python train.py --n_layer=13 --d_model=384 --n_experts=32 --experts_per_token=1 --d_expert=160 --d_shared_expert=384 --activation="gelu" --moe_layers=[0, 1, 2, 3, 4, 5, 6, 7, 8, 9, 10, 11, 12] --router_score="softmax" --normalize_top_k=false --routed_scale=5.66 --balance_loss=0.0103 --balance_bias=false --router_bias=true --init_std_router=0.0283 --lr_router=0.00083 --n_head=12 --n_kv_head=12 --head_dim=32 --vocab_size=32768 --norm="layernorm" --norm_place="pre" --norm_eps=1e-06 --positions="alibi" --qk_norm=false --attn_scale=0.177 --tie_embeddings=false --parallel_block=false --init="normal" --init_std_qkv=0.0228 --init_std_o=0.00448 --init_std_up=0.0228 --init_std_down=0.00448 --optimizer="adam_variant" --lr=0.00048 --beta1=0.9 --beta2=0.98 --weight_decay=0.29 --lr_head=0.00439 --grad_clip=2.0 --warmup_steps=461 --schedule="cos" --final_lr_fraction=0.03 --batch_tokens=[32768, 65536, 98304] --seq_len=1024 --doc_mask=false --z_loss=0.0001 --train_tokens=368200000 --steps=6413 --dataset="wikipedia_en"
Below are experts of layer 5 (counted from 0) of a mixture-of-experts language model. Rows are named up (a neuron's input weights, with its number), down (a neuron's output weights, with its number) and show model dimensions 0-127. Each number is 128 + 32 x the weight over its row's rms, rounded and kept within 0 to 255. Numbers have three digits each.
Before each expert's rows: a language model's description of what the expert responds to. This comes from a sample of Wikipedia text that the model never trained on.

# expert 27
Description: Digits in coordinates, times and decimals (50°11′, 4:40, 5.4), the word of or from, and first names in cast lists.
up1:141196117096121126136129154109173107144154115128122150074125173173085133124210119164145115158150110082166083141099170079160168146120108108151079103113150137128130100151152097112102102111171150103051127127169127117090066132163099166161141158164130121142093155079110136115103111109131125089169116152173090153131090135102116097095130134150123179119141126168081131193134087077134090109136
down1:152172149129143077091143161124085103184126140130115139142162120158086153080110110112174120145126172148184112153135134155164118141112111117103099176091166121103107158176133071126167157116193105131116127090045089136121116148118128102035092113124085147100114152097087137163118153064115157131148159135140146156135118165153110136068188146129120114091086154146136161063100105099154124108112
up2:121093149149147136107118128135176083109137143120089112117144134127089151120136063158147141099100042137053187160151136070111155114130155167140179144115120123120107117105115121112140135120063178111105121171111164174113196138055164125131153173143080089097120117164132118135135135117126090135116122084122160137092177120161119143119124123153146132146131170138180099149125125166148141063152
down2:086089151121152125116182147129158150168153125122097158139154185150159115172102182063093135126143181151112201148061101133092078164121123138155120087171195140165118122166133153087190160172118129160112106181070136158085194054075116124121121151091137104124116121090107181087162082169166157074150060174151088166133155109111156199163105112139162164162124150081152104118138084133140137172157
up3:136097143128128145101103103123141079099117150130138125090116115067035167133158092122121141114199071165088125132164141118113158127146116148141115175140115089105124155099161112150170102123097123074089161144110121092100168110134071136170128103118073137153126091163127075131132101157092110092134164159136173080070139129104084175143148165100174134127063124167135130141079144104051127080165
down3:123120110099124154118159156141166126116174081125114117109141131213123111187117165174117160171131130067175116068142129178074165143143099167183143142123025121154131145089111122104115170135152123145120121115131098047163083091141159124136157090109086088140130132108127138144144024185135106152141121160126102097089135132146099135159069121131114131110190139098050116079084115175103104154117
up4:141123099158085150165128131141080128116190162143153135143121176087184195164083099135141117151186142126060132106105094136109129134119162122128152095180121104117160152149093119105174137109148089096147136156133102145050059090165114070143106143083136125085129133147113136110153078089110132146092075163087135105154175127101139126139086181116112118137130228133097209150137118129168140120186
down4:088113136148068140092161144116089123172094138144119072150037132135124127149137115161152122076125113116158090120118088107170097137122160158151135133117123154139143100104107150138081116164019142163095117173115148191169142127143114121194158174105173121117149190156115123140138130127086123104173182124131125140123129117141151186139097141134097117159156105130150137120160103127144182050165
up5:130104112087102126130123121156161067102081140128162180126122159148139133137111100171180147132130111113142110126138123055151138116127143185153085136145174148124113113104120107101091109109172117110067144158138144105106142071169136126145175153162094148098175122160130105111115115108140118099142134126180160120169063096092134121087175100127161146178091109122101136155145088146116083049139
down5:133111150123144092095145114159109072135152183112135150129147124162125124192078147120109104138144110091137048100142095175095135104179170109148113202109060121165122146183160089107153136124105119119177171084088118069120115144135110129116166074128150125083159149099138130138152119133112136177163164149088137093143129117166125095135119093138089111110084120101070120096115214130125183166083
up6:072129095137101137080092074075160075117115080138178136144125117107132129116118099149122131087093095118183168122158103114110130110167152158131168123107118114053122118145107123081053124106100137109030106102086108131112140104135147129167179063132157126112215151128156149142090127104162103121126096164147132183133110110123116138165123113146089099155116158150119158114113158119143142134126
down6:104127131205192194159087129106156093082141112073087118087108111112022086118149157164060173091115173133132169164119120143113142143144141170166094142097137112127131150134112142114140115156182093089186127168152121144078158167149088128133146167143070109127107125162103073027171098088132107090097110125145212145109101201117095118128171160126118178159155139128184171102166095082116118175064
up7:129136116164134143111126111139120142121124161098172126096102074105117122108103081162156142059108104153095197114145133089097177132137164131156165136159152112077186139129150143084103154102126178138061153159144206142118091161175151159194111163102131131176187137109126124135091164155124121094123134116144149124097128115121087153184145088164137154145164141155144145168068182088079074055134
down7:139120096146113167114154139167121145099095147148156129136118168078123139136157117163146126101094099143146180109089144103165151122210153199128116132081123087133141105122091120073077123145163115106090140176136166155082095133116088138167134165121146120102195157128167162089144193117113164119089119126140078109165141178115153152140140137097118119151135127115230116192072116154098144113094
up8:106100101031102091126208157126139088108105150121131142174097124182122134159091135111121098145126089122077150073143130120140105142118132111157051109105117131180149089116116107141091118206116144156090125092098122072093050145115118135144126124201126079184158107112098140152095091095116135123124177122151111109193127118112147092095127113083136114109096139147148133177101128198117162108126
down8:148128176076136166131115080154176160126124114165101124080097172109142135112130173117108140126111143113158094112128107118223076133153139134158110120129109179151138145058157142104164143142153049157082119145125130063124096097105116146111086141130206101114122149058099118152164100183086080144154156114130103134105103116089126154056135149087192144126152091061124085084108132126112190131167
up9:100083108162117132137139167174158130116150118109097152095123120092095139144113077153150153077123074107125154130167138068100124146136120146142107142138069122092132142105105131053119148100097130150079103166125193124143078156128154163139126154144084145131164131103131070155137159087133137036109159076139106120137177143161071135170112172124124102130134204177133105153122186131130103088139
down9:111077131117149155123171109152160117106084127098173101173140164164129156141121145164152050133111159149160147064123143127156155127182198150159095150100187108191150108181117063148128139092168142126042152145140182183144143094079148081187166168090157178103206148108178174148156178116122145111088117142237111095154163144102169165112175180091140127120084164113165149119132043157096114133132
up10:114116090126145160098146147114091138112124138085159117198132123089115162117069153193134156156120091159125185119170128152127059146212177126126178126098125113140146138166104114062106152154128132148134108043091162177063107089163091149086153095067100122139122191150130102116180106101152098072164124107169128094116107079168080194068136123136109128190131141095185054100116115149186092140119
down10:148128173121143115103173109085140081098120069082144149110093113139102114124122100088111081095123189122091131109102174141111100089085098116140097149109086096109176196136157159166159184135117133075169203129129118117191165081164094076128169108158136146156158144152117130114139173102126079118079127073130127116129112122173157079154072147153095128157145076095156156143147140106101162135147
up11:169126158098095134121102118146195057120125138140154160085153147133154105144160098187157160175163060100116100146125130069134158131120162119124037179182126165084065137149114136109139125095160145149207156154134166076055149096191122131157165150169090144185098056161115093173107154098136077078119167098116130164171112115114148072093140113118136136166087079143095090215111126163175161088091
down11:077110159154115132112126079105120091155167131098086122181166093177121124161152131117165131122136091126113049138112090180146130108152161115131108156095067138179070145142149088162165125155057111129160114054100179104146169142093118089094183115164162115064134110134148157173126083160143129176133169119127165117109154132107156119102101066143068085127123094105100094097119200177141235159142
up12:073207174143120133026120084077213086101057110097158113124104141131107157127185143147169058152147108142105107113117056135138133129123148085173062134136135077110089144069141123138144125137092102165129156150106053147107140082156123127094068020101093146166181143168129112097096102096123109080133153122107124079193101135104125135110139130098156137188157124139133195100152111074065166166147
down12:151140112108193115172121157184136112135061146101135140080146114183091108180075120176192099176075142088174114137204200136129173153060103162145116153148084140115138147175094109146178148098159127133118115158160126095129137149141111121137177147153034117101097143092089135125082134170127125196088123149162162115145110157103152160152180142118103153068166080093127069124138102132158167112169
up13:184122176160098190089103106211143120077180179118085083081147175125057142151123081144093093156111120070058160086124106090092152151151143111124086122105139154065133167130089197120123109061067145072184125114136134150088125118112151121110060123144115149134126125141138151109161097097151107144164155087119161095139091137185153122127145099125137119160101131117151105120157124139082168157106
down13:126185058179190136117144140122111184026120139139097148160108108102151111152116133101151203100143136128120116172094138120122166088092136098171141153137090128161125175124119149131159094130078105132091114113113097130158156081173155144103114191113090060149125108172052139141115096164148151169073134174149120114130159058072138178135080031142149130121176101175130076135121124142143181137099
up14:214075118141143107134114150091149088075123174154108130119155137143102120158112126119068148131123067089121095158133119152171075119099175107137117136129112185179113155143106140098115094086106118094136096087120129148140114164110103138156117131161143102080079076116071116130118146074028113103119147096136191092110064116169123068213115129082137189153100087120152131151147107102104099131112
down14:169138110117152134144130115058106182123096224114138063135140089173111202067156095082131115075161169124132189115139131106143157090124134161170140170107095091117136190151144070129175133106159124126116085090106108189104102116144149116140061156114144092123138156133129123166107124117091100154080195131126170134148072175106079125089142107136160103141054141215146113138113137109131050116107
up15:159133108159176165068103135121147128094097173110137052129096067114146158119127118151128112093094120130052133150178129115060097167139154109112181111150189191093084192139155160111124176122140072134139155116126160106130149106161177170109111102112112132116144134077106094135194119110147100122113131108122145102126175090177119149131177179159110131167122089131113135125079120067189190101070
down15:057148136128172151106163125112112140111161150071110090162112202153181138074154147155177070117156149126088133145103160107144172156139107133134116096027130144115125113152100122121116071172163134113095120115146109146028138156160063125168135109193096109151156144097154150102142137109106145184123098218140159167188152156093091150144164103134166133072092105136156122102125114131108094111149
up16:136114144172137093128120113088133101123118124091055111161107141225103084147165166131078100174095119078129166143152174151119140109114115117157138142057101107154127120123116153137104162189087111127135092126159081163121136126076155144138115162126131125106126175134120151105134188108123169101163073152167132064115088079084135130145111106102140152100148093132154178141179128177066123124109
down16:199168094171160122155135090096115157108111091191095099114130155137086124145096111094130183152170151173118133193107147106102104194089104091146142122101153154124140121119105133131148111138160175096113059141118134035124141119142155074094106189137168147150148101136110114171106123099162170167127160097142077117084110156107170110071117124090140178050119058095106125119121172079124147203082
up17:118084123099139090163084089088140128111085093099132122119159133157199144148111127137132071078113119173141160134192096105207166092097163206165075131111121154152124128160131148075109094124141116147118104130088108116155114123045166144129120125175084083055128145073106101108140161124132099126109116149139178156171096164118128130139124083110170152115150072138146133146146095111098148126097
down17:125178133138168150095122135179072173140123159145096124128089118083061092198113177123087138058177129156062154135081056141106125147159144144121144107116129148193160099062106195140169117184147097074115125179101127089111123118129093171100121180125123088104100150234111084112102104107128177151121106112103117135117137101068156126167121124139116161115167110131113109148101090062129128211129
up18:142095154131096071163166133131106137098154141129077164178163092195151157136155128118137072106180112152158104075045160158136127075108135102098084088102164061144123102132136092130143134191151136082154127106133126108171171168122119137103073189116134116207137127109146143135079113098165159057106135171120114146152160131116114141137138141128116080171126194149152136148095174147083125129112
down18:136132194126123103119167135112126044203113078129115090111127165184083096144064155135070174196095160107162119169143096103155086183080141107108117153210091134064132129133120146140125147139137118121196150124120142117109069109091139174145124079115132135122095096132083101094170174158139089143162117084116078146146117128150127165102115124090166135104123136102129079136104111090116153119146
up19:099099147143177173135075086142168109113177151158120115173109156094148121147143132118081144152167096155114144116105147089092158121127157120145102119116175111133106084093124153113136098171105159144107124163148100145089112099139154108093066181104109123163105124180169120157124103192156072171152176130103124120128088163154148160089134111133120101167113160134159128163158128152089136057170
down19:120194131193135142075201199172145164113165112124119193119138126124173148111151157141124153110131166073163115131128103132097120158109139121128198095149096105135124155094187122118200127112091079134081140151086131146136136124156136152165147112156087106125126083144092155111141127105130146078165119140098164163180144124136130181169121141136154111163104080148113050046137070080139090123155
up20:145169080104165161130108132161165105116141104122176150120143130126067142131200046125172157125153080092161104161081123111097136102126102135120130116120202202069151157133126122118151112050127179093055115149181167151168118190127126118151120184120120108145115121132153108144126123101091119132112099171108111128111114103140163125071109164159109127140136168172103105151109106122154104087173
down20:126120112137150102108125160149146128125118107082078115128109143158126157046120160147137137140143130168131170106151191146065122187141183116119098142098188095129129117141163087120143148134182121164094170132119092170109121145065145129083097101112065175145158139107139132115118140090153171168142138164207159174147140167172101144075190135136118145135099158181123147086092098124122060059083
up21:147152167138112158083089091129156114080116165112106110115100133125033139153089088133127108137137159128116158097178119106099178158153099188186096153141175053062094117119164172093062145090185134145088183129083117090117121117170111110143081104097121140161180142118107086088154084167165136127135103179172183124078094180153114124032172083163113074120133117168131179121083172121117120110137
down21:088109124069184113106114106152126159064109162087088166104150094116096078102150159208162195161123147144137092121192169181140137140073099149098099131105084165071129163109135105117103120175183146109174158141116090090127055195207104136106149079142064126174122153125130141141096079113158114159142136166123142094137128149121079176132127079137141094115145097133118153102175146149105175068149
up22:138069112117112113135144153140129113112131128106082119105154139153108104161144121125071139136145101062088119152069167153134168133124161133141120124160106158102166152158125132104149080080079163098106109067163130166115110111112142134125106197153096159084076119106191136110139144076112112145142154156096144147131112084206158110141079159130137115144125115152171122198128102111110132127078
down22:211156119171122107114126137075079162187111160101083085101132125150104144032108117160124119135166158166131157161141132152064166147139121110143194146069130123121087191174134118118148124158190133107133094101137087140099112116094160138111060121130064103151135136102068121143137174117108164119116111120143149133093108177109099109117138111106124148138066166142136112088101121085100098049087
up23:156135127164148159115126139042144077122091148109154100094227175103092143141094137178111143105144084127087092176115124134126076125106159054126163148108129148103128192145113160118176132058144097107123077097151107133139090143100121162194156110163122147066109141094089210098102139096117118128108150093141153107114078074171141070129101125021103184130125095119124151128099079081086127131116
down23:165120093072139147168101147090120170135135188082141124141142044139118136155104082095112112144122136140148122117140135128047188189128151147150092129086071077157158125150108077168186154129175132126119099149158121173087147144145160089099130156154044087126109150133081096135161104175104151126060188136157171111131088153084060117121211122144134109122089097151115170100132121142179085146125
up24:121134119115140016116184163085131152137103143109150139157092072111134173163096155099133087089174083154080146077191126136122093117118121146133092094118100165197086104117095064133094167166107224083075122086079120127139120156150143132132124161134151083093159143150086153145129153173111086118119151086149175111112105177083083150140143117175137164126077067116148151154121160176170149155166
down24:155126150103120115154112098156200137131124157100049128053099160113093079154147144111064100159091114111108191151174111119132152154177147145190066171120082155137164105097087172117117140174130098113150134166088130096081079145102079118130095127123186100167130100105127117136118102127135080158113182101078105136152121130152132146132136173103161153134083145111175117137114170126136125132089